config = dict(
    num_hidden_layers=14,
    hidden_size=160,
    n_experts=128,
    experts_per_token=6,
    d_expert=48,
    d_shared_expert=64,
    hidden_act='swiglu',
    moe_layers=[2, 3, 4, 5, 6, 7, 8, 9, 10, 11, 12, 13],
    router_score='softmax',
    normalize_top_k=True,
    routed_scale=1.0,
    balance_loss=0.00546,
    balance_bias=False,
    n_groups=4,
    groups_per_token=3,
    init_std_router=0.00688,
    lr_router=0.00177,
    vocab_size=2048,
    norm='rmsnorm',
    norm_eps=1e-05,
    tie_word_embeddings=False,
    optimizer='soap_variant',
    learning_rate=0.00792,
    beta1=0.95,
    beta2=0.98,
    batch_tokens=[65536, 131072, 196608],
    max_seq_len=2048,
    train_tokens=517400000,
    max_steps=4261,
    dataset='wikipedia_en',
)
Below are experts of layer 5 (counted from 0) of a mixture-of-experts language model. Rows are named router (the router's row for the expert), gate (a neuron's input weights, with its number), up (a neuron's input weights, with its number) and show model dimensions 120-159. Each number is 128 + 24 x the weight over its row's rms, rounded and kept within 0 to 255. Numbers have three digits each.
After each expert's rows: "gets" lists some tokens that make up at least twice as much of what it gets as of all text. This comes from a sample of Wikipedia text that the model never trained on. Tokens count by the router's weight.

# expert 89
router:170143113155132148144123124155140121142154139135146153148135102114082142081129143154139121121091160117161109127100147124
gate0:128119109076134119135127133119129103127089127127128136128127129116137134127135143068131094182127121133128154143095127126
up0:123127128111141124131130128074128126129123129131124131123161169122122226126170136129143127127128129128150132113147207130
gate1:126131108140129128132118127158085070117158144128127128120129170176140128132114129137127128128105120108142115110110113132
up1:197085145105116131129052131170128128129144105169110130141121104128163125127107121123128133173128128116122163125118116100
gate2:089142131101128128131118129120133100127119130138135126136213161123108090131122114125128148127125128124157106082130126130
up2:140128113145112112131127130100123127087166139127128174122119133145204139175132148119128125134123127145128127122135131133
gate3:093125150113144128128064140128126128156120130136128130130098103119093122110109146128129115144124127080179128025134111123
up3:131125093112086089127129131129129162128088134126132134138124135038135133126126126126128128130122126122119141150129128133
gets: " ", " d", " c", " D", " m", " st"

# expert 81
router:130138101152159110133106130127098138156145066128157153123124188153145144119119105121132084128090168133096136146163138124
gate0:111118140159131104155127185117133110117089120142116137137167108127122129165119106127137093114136121145149131182122138131
up0:123113183143097090128147146115076127126113128110156074126141149095126129138138141091128125131135110137125128170130125122
gate1:135135136129067066102169130106128128144063108127127121126134102113146128128095101129128112127132117128120132122102126129
up1:132101132088136128129130130126115120115129125231127127127129133126119130111129129113133133137129129135124117168120161134
gate2:174127121122128124130115141129136131130187198164127122132129130128118127128128121132119129151131088208129125130159129150
up2:129129111131145120128118119124135120128149131154164162140130096105094137171129125170119123131127137128103128129147145116
gate3:148083119160102119126198083134129129108144135083191105133130129120076113132127121134122113124131130118126132107029118126
up3:132128129134101131125092126147146126118132084136131116114123130125124147137068128154133127189092131127122126102105116129
gets: " |", ";", ");", " /", " (", " –"

# expert 17
router:134136095153147108166113117127125144143082108128117133093101156090142175149105137089142086162140121183143162118150132158
gate0:129132143145130112174130144070119165128128096130115128135072092128129106129062129101123120141116067136123126134131159127
up0:126130134125170125111127134139131117127124132129127129121183187129131164127130132161135136110124194134127131131139104156
gate1:105100183142136161196153072123123115117128106106137134105117128127128125133128085126131128134032109133142128127127099143
up1:147107118130123062082133148126096141121157121136125125135181128125202130176096128129124130128149147123108128129136135128
gate2:112180130128126114163128106120129096118130180126196129058131132135131130148122118075108122137125121146124084095127135117
up2:130108126136116147128128128130111131132142075123122129188178106119128105126140124149125126121130128123120184127154105142
gate3:143118127128127071137140127127129143133131067119148116128126148124131108099140127132132129128166125041129119124132129128
up3:127129129129132209132109131125118107126141174131123144118117057116122201129129127130128164128096143191119135131125128119
gets: "|", " |", "-", " an", " a", "|---|---|"

# expert 112
router:149152151164116136110123121133124118133116103131097109161133133137141094144126144146149108083159080138139140147150140134
gate0:149129129111119124083139128025078106127124080111027128129095127153076127128155125156116131127153157132147108131135192131
up0:119130118127129114127128143101139130126128112140129123127120126135129112102132127132127128153131171115134116145132208128
gate1:130181129119158173152131101129135128127114125105102128079095145137125076140131142122111126131141106091133130107128111090
up1:106130136150185130135135048062104121123142102133124123094127132124126129137106136129126129163129097117095133121134121122
gate2:131195163103126131126131138122132123117121127162098132116106124113148139135085067149118057128125142139121134136127133129
up2:119129079148128130131127124117127121128124115126127129127131117138127108136128129121128130110130135130127069129135126130
gate3:126131111083121133120122129140126114191129135144119128217136073107129138146132102125101123137099128138139096122155156198
up3:113127120106127129097131129124118123224125128184124129128129064126140193135113105128140095138124094142127130135160119159
gets: "\n", "===", "==", "″", " ==", ")"

# expert 74
router:138128170089082141128124186157079112129158156114124122107131095147133141145138145168128106092062120106121147116106136150
gate0:122130118136127129129029131165093123146121130150115148130080156146101106126133136132077108103095131131128128091116092146
up0:131145123128116148127082136138133116161135130126121128171118128160119105128125114133127119110126126141188105129088095124
gate1:028152137128147144095168114136122117133101116142105087134123147128104127177131128150124129145134106140149158162127129120
up1:109137130129124114120131120134140132136062146135171126151110120117134130119121144127120165125097126079127046174124127114
gate2:092139127142213166129140129122150123127128134099094194108112200140127091121127126117096127135150139130146162156125149092
up2:125124130123127146123119130125124145126124118138175084128121115119091122135141129137124130136143157187214127188134127127
gate3:130111138115141180129129132128122118145117140128068136107143134156126107120152137136146125119099162128127070106126128109
up3:138180127153015102138126127158142136096135127136187121135120135139159134153071122125126099130192098126129122139133128192
gets: ".", "\"", ")", "'", "%", "}"

# expert 36
router:149081139119126079116088147152119101142140079130126127107129147075121124174158105111119138139148090123093126140096135129
gate0:127128116143121152124134134132145124082119129115112128103128122127117078129124129179123144144129126124128151083127129127
up0:137143130086131137129127128128122084125151108107139115128120126141123129124130026192127142134135128126128129139135083128
gate1:122130131127066120134129128146124125121127125144121126125128083130133110134150121148106129140084139121173160119063125131
up1:154123199122128123130182131129114130125110129127127128139127110113126128126128125132124140130098114146144200132074134135
gate2:148128140129157127129117134104151130128128088072135135128084134108141091149105120128145121128069059165113127130127129103
up2:126127157097137131140143146137107132143147130132213146139133148147142129127112126166144126129106130168157152157128128112
gate3:136164104159118134128128129135128129126079098127165148127125083129131102122114126154129143123152131142134111154194125123
up3:129140083145127174145130127136118132122024083126182205094097080122147130128125063091131089128122129128128149127126116127
gets: " of", " by", " with", " from", " in", " to"

# expert 102
router:146120126112171141130144136132160133162125077105132129141134166122160115107149112125138107138126130062162115127139164183
gate0:122120114123127034130127117129132155126170142163138125119135128125194094094215132128122127128120107115135121120134114128
up0:146129131126134152114171132118122114129027128128099133134139122138136141166125179129127151131151128148123152132126144126
gate1:130106132136126121123212137128170128130128092147102138130133127112114150111106109214128125173150130125135045132124130141
up1:136132108099111158121131129128130170174152098075088165097126133131128129122128121133098033179129110107129124136162124145
gate2:058099109127116123103134127105126103134125133124121133134093130156158132045202128132125175127126132106132129088126101111
up2:122131094069112142132128133115075128149177125128132106130110128124141128129166088210135134133130130136147126099128132128
gate3:121137127086131113126149129137150123128127124129115124164110075125127142142130127127128128129131080118128128124120162125
up3:126149069132131128126146127132129127125127129159126126159122126129127128131134137126131130127130083131129130124118163111
gets: "\n", "e", " Born", "==", " Country", "|---|---|"

# expert 27
router:104140134140124076147161121053160109157139087153130169125130144138105135084098150159113136132144139113103127136116115122
gate0:139102090120125128115138141128128111182129137145134134154128107084122132130131122129126134114126177101123076128128132139
up0:134130129129054074140114128147120108094168120079117137128130126163136132133125110135112133146081067143171130127160128128
gate1:125116114151135131189110128071127129142138127128119098124124137137113128143135118128126109129125131129018126128128178128
up1:121055130148128184187122112100131122156128119163121119127123128135106132126149106116150062122112172128119158126141160131
gate2:131126126126170147129063127130155107136145108133156123093144118125124109125130116127075131118113125126112126164131129127
up2:125116125129180127134103129131144137144136119174198125039133125127103101126121127116078139146123128093117107127131121128
gate3:036125227149130123130128120134123141122097168195127162129181141130128130123173129068128127125128128147125069128128128139
up3:160133159125137128131132120113127129128133131054139123143120117127146168153108127193118127126114124121129126128141130125
gets: " Bo", " Mo", " mo", "o", " bo", " Go"

# expert 104
router:101108207120124084119109123175153117151105135139153128087128104100093099134138082131120133150115092120124111174107149156
gate0:199127152120128130163165113128128122134130100128127124127128129130127143130183128111125127148110133155145130121073118165
up0:163128132093109128140158114119140124116132126126113126077126134151132140127127128061132125126130129135129124122125125133
gate1:156114126139127127132123171129130125121132145129179120126119214140131133130188114110126128122121128125126132161186125131
up1:134076128123132126159128128082131131115154136126171121125127218190167123132185127121131124123123179128113126150170110129
gate2:128122191144128094133114135218116125128113127123128130127125121131124114063144120131053129128129137129125129125120127136
up2:099150083126120175124147125127150132148116129140094133100127146154132137129100167134127128127123128111133133129126138104
gate3:121131134129103130127146129129144137117110137126130135138075130123121127145159124141137127123124129089110095128188129127
up3:133101134132127101131128128131134132096132127130127128091190125171111133065129147100125127055123124164132129170140117100
gets: " with", " of", "After", " when", "\n", " In"

# expert 124
router:161126197117128072136101120097078088119110132126135118099158122136125106176137094097151112184118119122113133110163144120
gate0:147091115088109161121128145113149114143129129130156142152157127116126099130146106121132067192130132167128132115127103129
up0:081128124128126127132113169127126128128127162129135127126127063125164172154074127142130128132145117130125118125122127128
gate1:129173121116137153148119127129148102125129132066130127108129125172072137062133109127080134130127137131158125124128146148
up1:112061123137069070086135138129116184124130129132126085141126128122128127163084140128212124128132127098131130128129057114
gate2:127125145146122131122151128144146128129094060105128094118125137130096127179145051132125111127152130097169128162129150164
up2:080101127127132136128125137063122119126120128149128100138128124122174126129069186118162118115092123128116110126134128108
gate3:115123139115124120122129138127131130129132119119128121109140137097194124138122184125132052125125128159162081131128152136
up3:124127156126196069128047161113130133128114102128144121108126127111146124147124168121128133094116130131140130161162143160
gets: ",", " and", "),", " was", ";", " but"

# expert 106
router:101122142171104141122132159134129133155119142156151127141150133120145145088082128176146099132136136069118094169155146124
gate0:127087129120131127128071063118128128129128126128134169143128114123126116134122127126118128131138133049102130124128134141
up0:129115128162128122128129166126131126095132154130125140186128126114131128107128069144128127073109170128128131128128117122
gate1:128065125155112130132170185124090128128076156126128130170139125127128127195119133159107142130131085118130132124128128122
up1:122117115099109127039143130134127127133128135126119127132183129129130136128124151139056128132078110111125134123149125118
gate2:125129126100132125217130218129132152125132128126182126128124129188125123125137178132090128122136131110123125128211084132
up2:130168133112132127119104131138131128056095126128130124141108128131127126132117129133155130130125110089122091109171096134
gate3:125117119125128129126108128128126120127135106129134136084144150146111116142098128209135130128119128128125126127130096135
up3:133117098112125138133118116123130128127132125179126096137121082149147124130172128118128150106120127131163131115126133128
gets: "st", "th", "g", "c", "mm", "t"

# expert 75
router:116104141095103153059158106109112162161096119136101179144127138143125126115105125103127114141105126123144110140142120120
gate0:127131126117134127123104082095144128114132126126126202135121128125133128125134106128117126126090133113148141091150120134
up0:124147113143129125129062066103128137121168173086144143164129107097125165139137105093092127126125123128100125104128130179
gate1:209110124127116107076159114100128158144112086124163129170129175137128139117138117128136108120133148168124137057128143135
up1:124174121131122128127130130128111127133138139115039112124128127057099136120122139131170155129130126127149120116144110126
gate2:124124128127125071132097157130149131128138069128131184130140104173132123129115124053091124086117130128130089132148116133
up2:126134119147126152118157099117117050131001128130130128109126129130129125161130125142138081176129128132130140126115168120
gate3:122207129140137130131126127116123116189084178142120129127092128120130077069121129139126135131111117205108105126150124128
up3:139172117130138136129126134106130126130092123129102135128131128116130085096104112135134128130132129124126123194131129126
gets: "il", " p", " c", "x", " st", " D"

# expert 108
router:122163130167103154060116131110119132167162177134131091123125161114145108115094106184110132142127138089149126132121110111
gate0:126146170193128139111128156125129129163084127126129128132123164095117128133114134127148123115103135131147122146126042128
up0:153153115134133164125111120127128150164089115134131138127128128137117122131120131133131106104049136131128123121131039163
gate1:121123106092120130118128183124164182129128139129043170128129107127120129136129136129138050171127185116084127138148111089
up1:128130101131075124127134129128095082122126141124137125126071128138123135128138137130111128130128238120113213116132134120
gate2:063128124110118118112128131115136138129156132128082091139146144119123127127107145138129122131139126130098035127130126137
up2:128129134131090127118130125100143133117151079090128128133124143128126127129132124128133123126148131131139130126148131129
gate3:128113081146046127099139127131140098110137116156173135102127112106129129172124120105077118106149124128110123156127127149
up3:121126121144137136130135130137135123129130141133135182132106156127174130100109115090111079120155126005115095091119132126
gets: "ri", "vi", "i", "par", "or", "li"

# expert 69
router:138149173125102142138110080143107134166070138126134071123084120136108126124169098107141167132133103133100120150174104134
gate0:135088092128130123133140127142137123128115125167127137128128133129151127128129128156117126133128172129124056139129108130
up0:126130064129127135129156132132137136110129104155129134096167129126129126124134112163139124130129132127123130201131127157
gate1:128153147127130128175109131135119128130113072126128132126127138128146125095114129088128085130088095139143142129064128159
up1:075104131116130152130153127061088155127106094128124127134139128121177120139128127123137120146127130129124128128113136125
gate2:088170176152128185127122128154130132140169130128104127125106097096106080121145139086125127138139153123129119107107135102
up2:128120038065129124120128123078114127108129112145172132113178131143198132165139128143121127125127133128068138133127126116
gate3:124206127106173123114168112126116136102128135137193136120129160128143136127149129123128132132121154131121135113136122112
up3:130098098126128119128130132051131128129133124113130128141123126134125135104125162135130129127165126120131127149121097122
gets: "ly", " also", "ally", " not", " first", " was"

# expert 103
router:132153138105094109129109118141103132161115136104153105127095119126154087147187144153138174131165088130105115151167133150
gate0:169129112159129107129078148118126137128125154128127128135075172126128127152165129143128138144124131130150059121129137125
up0:140137125129198127143042114132120130126128128124103123119125180150133134136130129148133141130128124114133140126087111127
gate1:136145130122127193127110154147132133104128120173117127131147094168134154122131122122116129128029127137131107132130131115
up1:128146126135120122118111129160186148118122124213113123124154127129141125120137151154122112128126104126140132131134127122
gate2:129128135126138128132129108066124129138128132128107129128145128077114128157126129150144129133129129130089098129131101126
up2:113136106128156141128102127136128122109138127127130128119171127115104124169167137123176136131114128145186129111140130127
gate3:125128130128117110109137179128141117126132127143148117126124130042127130136138120134128130130143198114115150133176128109
up3:114135129125129124112127132121130179101127128053131112170129128128127125130127125126128113130165128128154130138113119128
gets: " was", " is", " be", " were", " are", " as"

# expert 120
router:112146096164112133137105108110166119083139137178121123138105111137105125107121165143095150156148124144120131100102100164
gate0:116122128106125129164125148124131100148136197133134123131127189137143103128182128129148127151064109131126121130130136145
up0:128130133169121131075121124128144168129129128132147213159164130121154128156130125128194105100130139091166126119162129117
gate1:126065129121169136075127126046143114131089125144125130116126076125127129115139097131128130128131127088115198133125142163
up1:129146127129089107139130124157095143090134131132131097130129129123131127131120130133098176166191136187157112136095128126
gate2:144145129129130124140120129134101132129147161152122074076128135160131115131175104127131124136129154136103123149129119143
up2:125126142124129103190112121123117091133133128137080128124118137176137064078126111125122125183135124128121132125098127126
gate3:159120131122116126121083117103132126129127126131128077013150130132127127126155173102090128134155162136110129127122127125
up3:127135106105138130134127129129120132102126130132129127135126117126131129128119127158122124112079078117128129123151122136
gets: " Ra", " La", " Mar", " I", " Le", " Ba"

# expert 4
router:113131135115111071161153100124109065127143125119151142144082160111147134131117146153143127087156147089135111139146112125
gate0:140159119168175123137141126126140126131103113121089127110131087121106160110139128075167146129135120111128124058067126106
up0:129166130131161120129153137125159117130131128146177116144074130128143130118203115128148096129123129132114131167182143177
gate1:129132122143127052132095108140130119065131126150204135135165158129108077078137126133143121143121127155121138128124118071
up1:145124132153122127129148187126125131166140135089130131113112195124129153111139131139115145106135124114148041136132123134
gate2:139130130118127053121118154119116123124132125141145236197113105090145129111166128148129126180122139129131111154126114094
up2:163140121128129111127128128115125144134169122174132135125086098139127201127122083134156132156119198140128133127146124094
gate3:136128132142120125193192124125123128111129140131129175127117167116125152146109115127120128128131112144130148126131099133
up3:128129127127135125132131087138128154106126155147116092136128157062124180116088129084156109147115064139142140124134128196
gets: " to", " as", " not", " can", " To", " As"

# expert 54
router:128069137121122137115163148128123070164136119115157091113131197133160147158154124123153122149148101139109134133120101165
gate0:099109140142129133127134132131127134146131090125127126129117170113122079135125121131131146110109114105125114125101131102
up0:132152130126125129129128096079123134135128050130169118189130128133135128121123167094126129104093129128124148119143026123
gate1:120087124128130060140157126128109126123113126160131117127223131124127164128099128125129123133128082128136111120131126128
up1:134159135120126128085084141126143139136127122096112127141089146126127119130163139112118131136143107148115149129126095186
gate2:126136162128126101139129116141112131109136124130134132122126146126131129120142093128139043129149172122105129128129134091
up2:147126147142116094135120062127133127131076128133133156056129125113125106137148135134152051123142123140095131125113132081
gate3:128128123128127129176128131123133128178074100129129127119127146150130122133116132131126120162126128132128079119146144131
up3:129129103130127136130129139129112109155089130131116029127128128159117104127143156136130145128125124133128114127129132120
gets: "ed", "ing", "ated", "ted", "red", "d"

# expert 10
router:107119119100120173135183124155103151116146176130155128159118103157111159107118103165133133176153136114155132112113087107
gate0:129113159127159128119149123132134129121125180094143129083130121125177123105137125129027134126120128116123129166177130128
up0:131127120129128123139119129100129079138156114190127130134140114142128167130168163065141127135137153108132103135123117120
gate1:159129103102121124138116140083208114119117133123139116127121127126118127140100126137120138123105144129147133115140118122
up1:119111129138120129164128131077124118164130164147131154126135124128116130129149132141219144125132131132128130117132128111
gate2:126115141121128092131232108129138129146130122130153135185088118127130117139133142127117141133080100134107168116131112113
up2:110133125056128091133130164159198194078189127096125127132193109126134127092121109110101131122127119097143132087149145193
gate3:104157130126085112139128141197128106125127123128169138117127125113126131089117123129128124127132128094118126144151128134
up3:129144118127135135119093129127116113137139129136118151110128144131128125129129136077130129128128134137178129118121135112
gets: "ni", "ci", "on", "ang", "ul", "z"

# expert 18
router:112143127105151103121137122161156135104119114099108148099177159147147120176088166132126107169163133179142145090124111154
gate0:118186138101124138120140129145133095159129115134119129120121127130146070132142133108191130111169124107148125125120126103
up0:130129090065157185139128132127129086128128149126133129081180092097120120137126128140071126036136160115217127122128080119
gate1:136144118126129118077131116126128132109056155206122134106131149119133128148132074131128122147128111126063142120128130087
up1:130127140130127130126131159130102124127180103119130131129128132152136126130135130123117127128118132128176122127129128219
gate2:125128059115114118096128129205122134124123129134129143169130128070128129149131124137127054127124149122149127116129120184
up2:131082063129121171128116126255128130125125130091135129178138127127128123129113071138130088104138130129129124129156024112
gate3:084134130132138123129134126118128157172177116134144128125115127133105131133129128124138085117135125102126128125121105105
up3:128100134114128120183127126134129152126122147133123050161117131111129185117082129132142132107137129127096128129127139128
gets: "o", "li", "i", "é", "el", "go"

# expert 58
router:139147142134124125143141139136129090094128077198116123160147175148152124125130123155147114117159130114144098141154143139
gate0:127128138117160133168188125155130113074129126136128130123117155136130133124125142128126125127119106135128125128153170126
up0:133129125130112127083091127121094124255155130098095114187130120129130081126133127128124134124133144129128122171118108131
gate1:115125102127134143134121116137100121129114101129145126128126108129103136129131114119118114121131132125129122110129108128
up1:119130127126104122141105106150115170138129109125152123122129201128120136128114109117129128126133135182168123084131124145
gate2:128178128161129131123134128138101119131131139209164128124130126134123124100123154157121111128115130121124123144156075132
up2:134091124115127101128123118126172120074128129063130142128100130125134198165128126169122147124148115058127128131137183134
gate3:125114137169181134146127153147085089121126127107130155101131117124107136125181116129130119140146111129119111109120071135
up3:131125127084077127146118134124151150130125129127130143098131129094131136140120054128060132102148075177165082131129134138
gets: "\n", " (", "===", " =", "==", "("

# expert 5
router:120129111134119116158132110121117136092083111124149151099136157118133150120103133101126084205104117155108135136085144148
gate0:133130127126122131134120132132121117139126203164119127147143135137129110113129102119144134128123154050168114120154128129
up0:123131126122051179128132154095128118177098072128146113130115145125120096130123171099131128130029133130128125118130171129
gate1:139141117048188114169135112126110101082114158135164144139096130142105158123180099062125129125127122129129130114061128071
up1:124128061117100148131131144115131129190133122131124096124129125127144123145112149167143131117162111091107162112149083104
gate2:128077128132078109126102119107114134184138127132175094138121129131135105125095137142116120144134132125082131124140124120
up2:137142124141181091141136112156132141118128127183119099126131132129138120126131107174179127128138150127191155125119131141
gate3:044135122163133124125152128124141140134131203128131109125163133146132176122079096119127138125095137130125126195145115131
up3:154125133124127125119130159141124115120129088124124129129130120158127107139122140142128127126156144138128131130092134127
gets: " |", "|", "-", ";", ":", "="

# expert 61
router:139152157074153104096084111113127127151123116134113146143132138147141144112128131092115156156116135169124146137086107130
gate0:127128144130128110124129136145104103120123130128200129133125130162112120100127127129146070187130140131128125128129126121
up0:134135130128152131140144125130139138136150126153106125130129124098120113129075137154078124079157129123084139129116138147
gate1:122036132128157105155118168091091123133129191141125143125140120129112121138156083127129130127124154210078124128142128119
up1:115124204157129140129088113129136122126163116144127124122126136144132121128131134131042128127127096128121137130135126156
gate2:145134128128143128160136106130129121173128127128175132130171127133127127053120099128070122126118082132148131099131130135
up2:159133130130131134124174124091111117131167128134129141119127130167130137130145126125131072128142127140111147115151145129
gate3:140126129136122101133133134126165120125103137112128120154128151132127133124136086131138119159137131134115131118131130128
up3:142127156205122121128128128121149131138118125128180120142129154129125174182125126145140125128105147132131131127079104131
gets: " 19", " 18", " 1", "20", " 2", " (19"

# expert 109
router:115158120155112092148162111125126070167147146162141154141131128139142118093103125162123136099109151118130133134126135119
gate0:128126125137128124089145114167153129156097172136110100129123123110129128128126070209126128131129131184083121126120127129
up0:160107126130128154130133125130157133128127107130105126129118110140128124129127127165127121102130128128104128118128106128
gate1:125136127124130104154132134121181119178148143124119103127136129128190130130200103177105123132146129130118117125136119128
up1:143136125122178130104076113129157126154152163114073064127117128129156138137181128137135122128173126110134123100117110086
gate2:134123101124140125140235135186133106109099129119155127135137127132121145129157132094113137122140128116124127113148142141
up2:127111078123142127123177127128132118115046206130128128189128135154105149154126129135128128127148125102110136125131153152
gate3:124154175129141141136071120129133127109094177170133098126129096112145130126132119115115134130141123126125104132124124132
up3:146125116130127090113145142128131119145136112000122128128128152208117072127127125128131124125131126176125139129120105164
gets: "re", " Ro", "ra", "ro", "ru", "le"

# expert 62
router:089118101091123172112153095135142114088133102124182140151119152153143132168105135117102120119131124148166157076079109134
gate0:125136129096116122118130127127132133110128129144132116143135126129147166129131125143129124148133126127139130124126156125
up0:125127117159138122125124130139110128134132193087137136125123127133115127130128137132140129146151155174139036127150129127
gate1:133128112137129129127123126125131111166145129140198186109116121097116135130140201126162126130131132129138130129128131130
up1:110129127124128138129128092129127136085130148099121137128129130128158115153121105127131131122111119130126081128161143125
gate2:114085094154173129098105117151132110135125195131133130096122138107128132130128104117116080166165125106114134161160121129
up2:129141107141131125120118059130155159141110129055069134128117190131088104150129128123141125130121124132118165132132107124
gate3:105061125118127122124081129135171130121126139131133127191136118125129127126133128103120117095149128126141127128130135138
up3:041137128088128136130132111054127128132123157127131134201110129123128162170171140138140125121128176115129103128124129143
gets: "an", "ar", "as", " Mar", "la", "va"

# expert 117
router:109148104107108135120130130131106152073106101128119111104111116146130078168111093156137124083121114108093130144128136121
gate0:127114145032118128129163166123210122125127150138125126126122076130128121123150159120147110123129128130124125127068132167
up0:139111214044125137134134157123145081114109168140112128127117103130127128146154147116188107123123127133127126127097133185
gate1:129128144130183063128133152123066133128123142127129112165102128128160129130129136143082128106120128127118142131194126130
up1:128152113125228109126130127164116125112128144127129128132115128145195126100088176128129140094099129128089129131165160129
gate2:129072129078123129138157130175127115125130035134128127123109131122124130160126189127129062134128136130076127111119140151
up2:147094162128139129123133125193132124135147127135127171117146114161182123106129128120083111124123119125130162130128184121
gate3:101123141128111125133071185136124155142084131131129126121131124131128133120142131133138131152128127103132095126127124136
up3:128190107143127131124187092124155134114129163128137124132134137117139127111064122127118130126138124165183119195129139130
gets: "\n", ".", "==", " ==", " also", ")."

# expert 115
router:173139159069124125069102129115099117165105159156125098116143144097118140152141164122127090121132130113123140128146138082
gate0:131130078132132129147127124128124161132129085126134114130145130130129158101126164139060124099125155135128125154109110129
up0:125128129123095128072123140123128099091134139129108169152126119127148157132130122130119128145130092102128128119128128131
gate1:099144132192129133140103153116139151149132142129108126138122126195129129120093187090080126135130129145061128130125134124
up1:156130117064127128135181124155124131099128091124130129127127134076122121132139128146124138124101128115140132122110120116
gate2:127156124129119124129166136128128134140157142079124137136119111127119080113131132129126128141129145117130132128140128133
up2:129165120130107122126128127130131121131173156082117128138099125119114100132128128134121126159129175120130126129130125133
gate3:186123108153122148113128137129127128126058127139118111079173130126122130077129133125112129135132153128210098141132121129
up3:128133127097113088149170136137037129140202128130133128143131137124141164151124032138120126098133092137076124126133110125
gets: ",", ";", " and", ".", "),", " that"

# expert 22
router:084118129147122105170089132133137115115148136133076131173131125131159105115125116194138142113146131128133115127136111125
gate0:114111112142127138146126130125135109132116088132137153134141132070116136076135129128143152131129096113126124129074104120
up0:140132126089127125114131127129114073159129124121129130135127130130125087106132086119154140135129103116171218125126130113
gate1:127157119125138195134107127130128120130128100120128107125062130127130128139150128127131104162137145132145110129132128125
up1:122071130135112114123134129128131117126138129133127098175143115126125177128137080150129186128158087123164070110127116122
gate2:098127130135228146128124130185118064124135128173084117128132112129122134126124121102127121137128129133083105126127164126
up2:106134111126224144128127129127124062120135158149124097129119131144128118128119128131129113131133102043127103127128128107
gate3:128128122155132131089123114120000139134136128142127106138121097109137093127129122140107087106141144172123128111126128130
up3:128126149125127132137129127128125129123127137138127131165108141124129129123071129136128164091127136128151066114126128114
gets: " re", " co", "re", " pre", " de", " con"

# expert 15
router:093159139150140138150153113131146099124134101128151095118140113140126106114124120164138132156103145148161149104131119146
gate0:140150255110118173127166154128133128075129127111136128065148098130129126119140131155118133203125151128110131094159129184
up0:135144184120117135134156140117135104124072209099128130121152084138130125093129129123128127169128144128128143127126125178
gate1:108118137130129150140128121041128127067109128111128120116088117157087129139109095119110130130129101134138116138122129126
up1:121129127102126131130129131124132130135126129128129142078109049100128130094126087175195128131139128117133128095099134117
gate2:139129155150158106149129134169128130127128142130138131164076131131097141108128130136128160190044139130125118118083126117
up2:163150124155143130128129188131116082102124174134128138147110172147103126136136128129175145109136147130157128129085101161
gate3:133069126089150132124117151127108147135127155098119128128000102146153127134127159142135135109126128143127136119179159133
up3:128115134132182080133139161126112145127128126095091129148030140131150128133107147132150128133129133128133129127129141107
gets: "en", "li", "vi", " se", "or", " Le"

# expert 71
router:153113165133117126174140126127116137129100139207121101097145108135100104146128135117140141171123126137162114138165151077
gate0:104145102117127127066134132121127127158126154152129136148109102123135178157084107125128125116143133124120088131142121124
up0:128134107166128141134158126117131126119133117097107131136120126104130126127024129129131131141125124118126132142127137128
gate1:055130134079128123074108134122133127113127131069107109129154161129077042152136139126133128116127146143132128129151126121
up1:107129136038142110118126134150121137129115062134133119126133135165101088138095116131128131114097117120130138112126140130
gate2:125121100117152126127107137131128112128148129133186125162130128137120169130129137151131111077152110092149111141122148126
up2:048129153143128127110125127170141129130148126127126162114156124134160121163084174127116129172083135121201123130118107139
gate3:127127124119109126155124157117125142180099121164117119122162146133133170134137136131132117131145130125126086013111128078
up3:136106226130118126127128134127117128127129127151143128128167097102128129109090121128128153110125127127189131107128124127
gets: ",", ".", "–1", "%", "°", "–"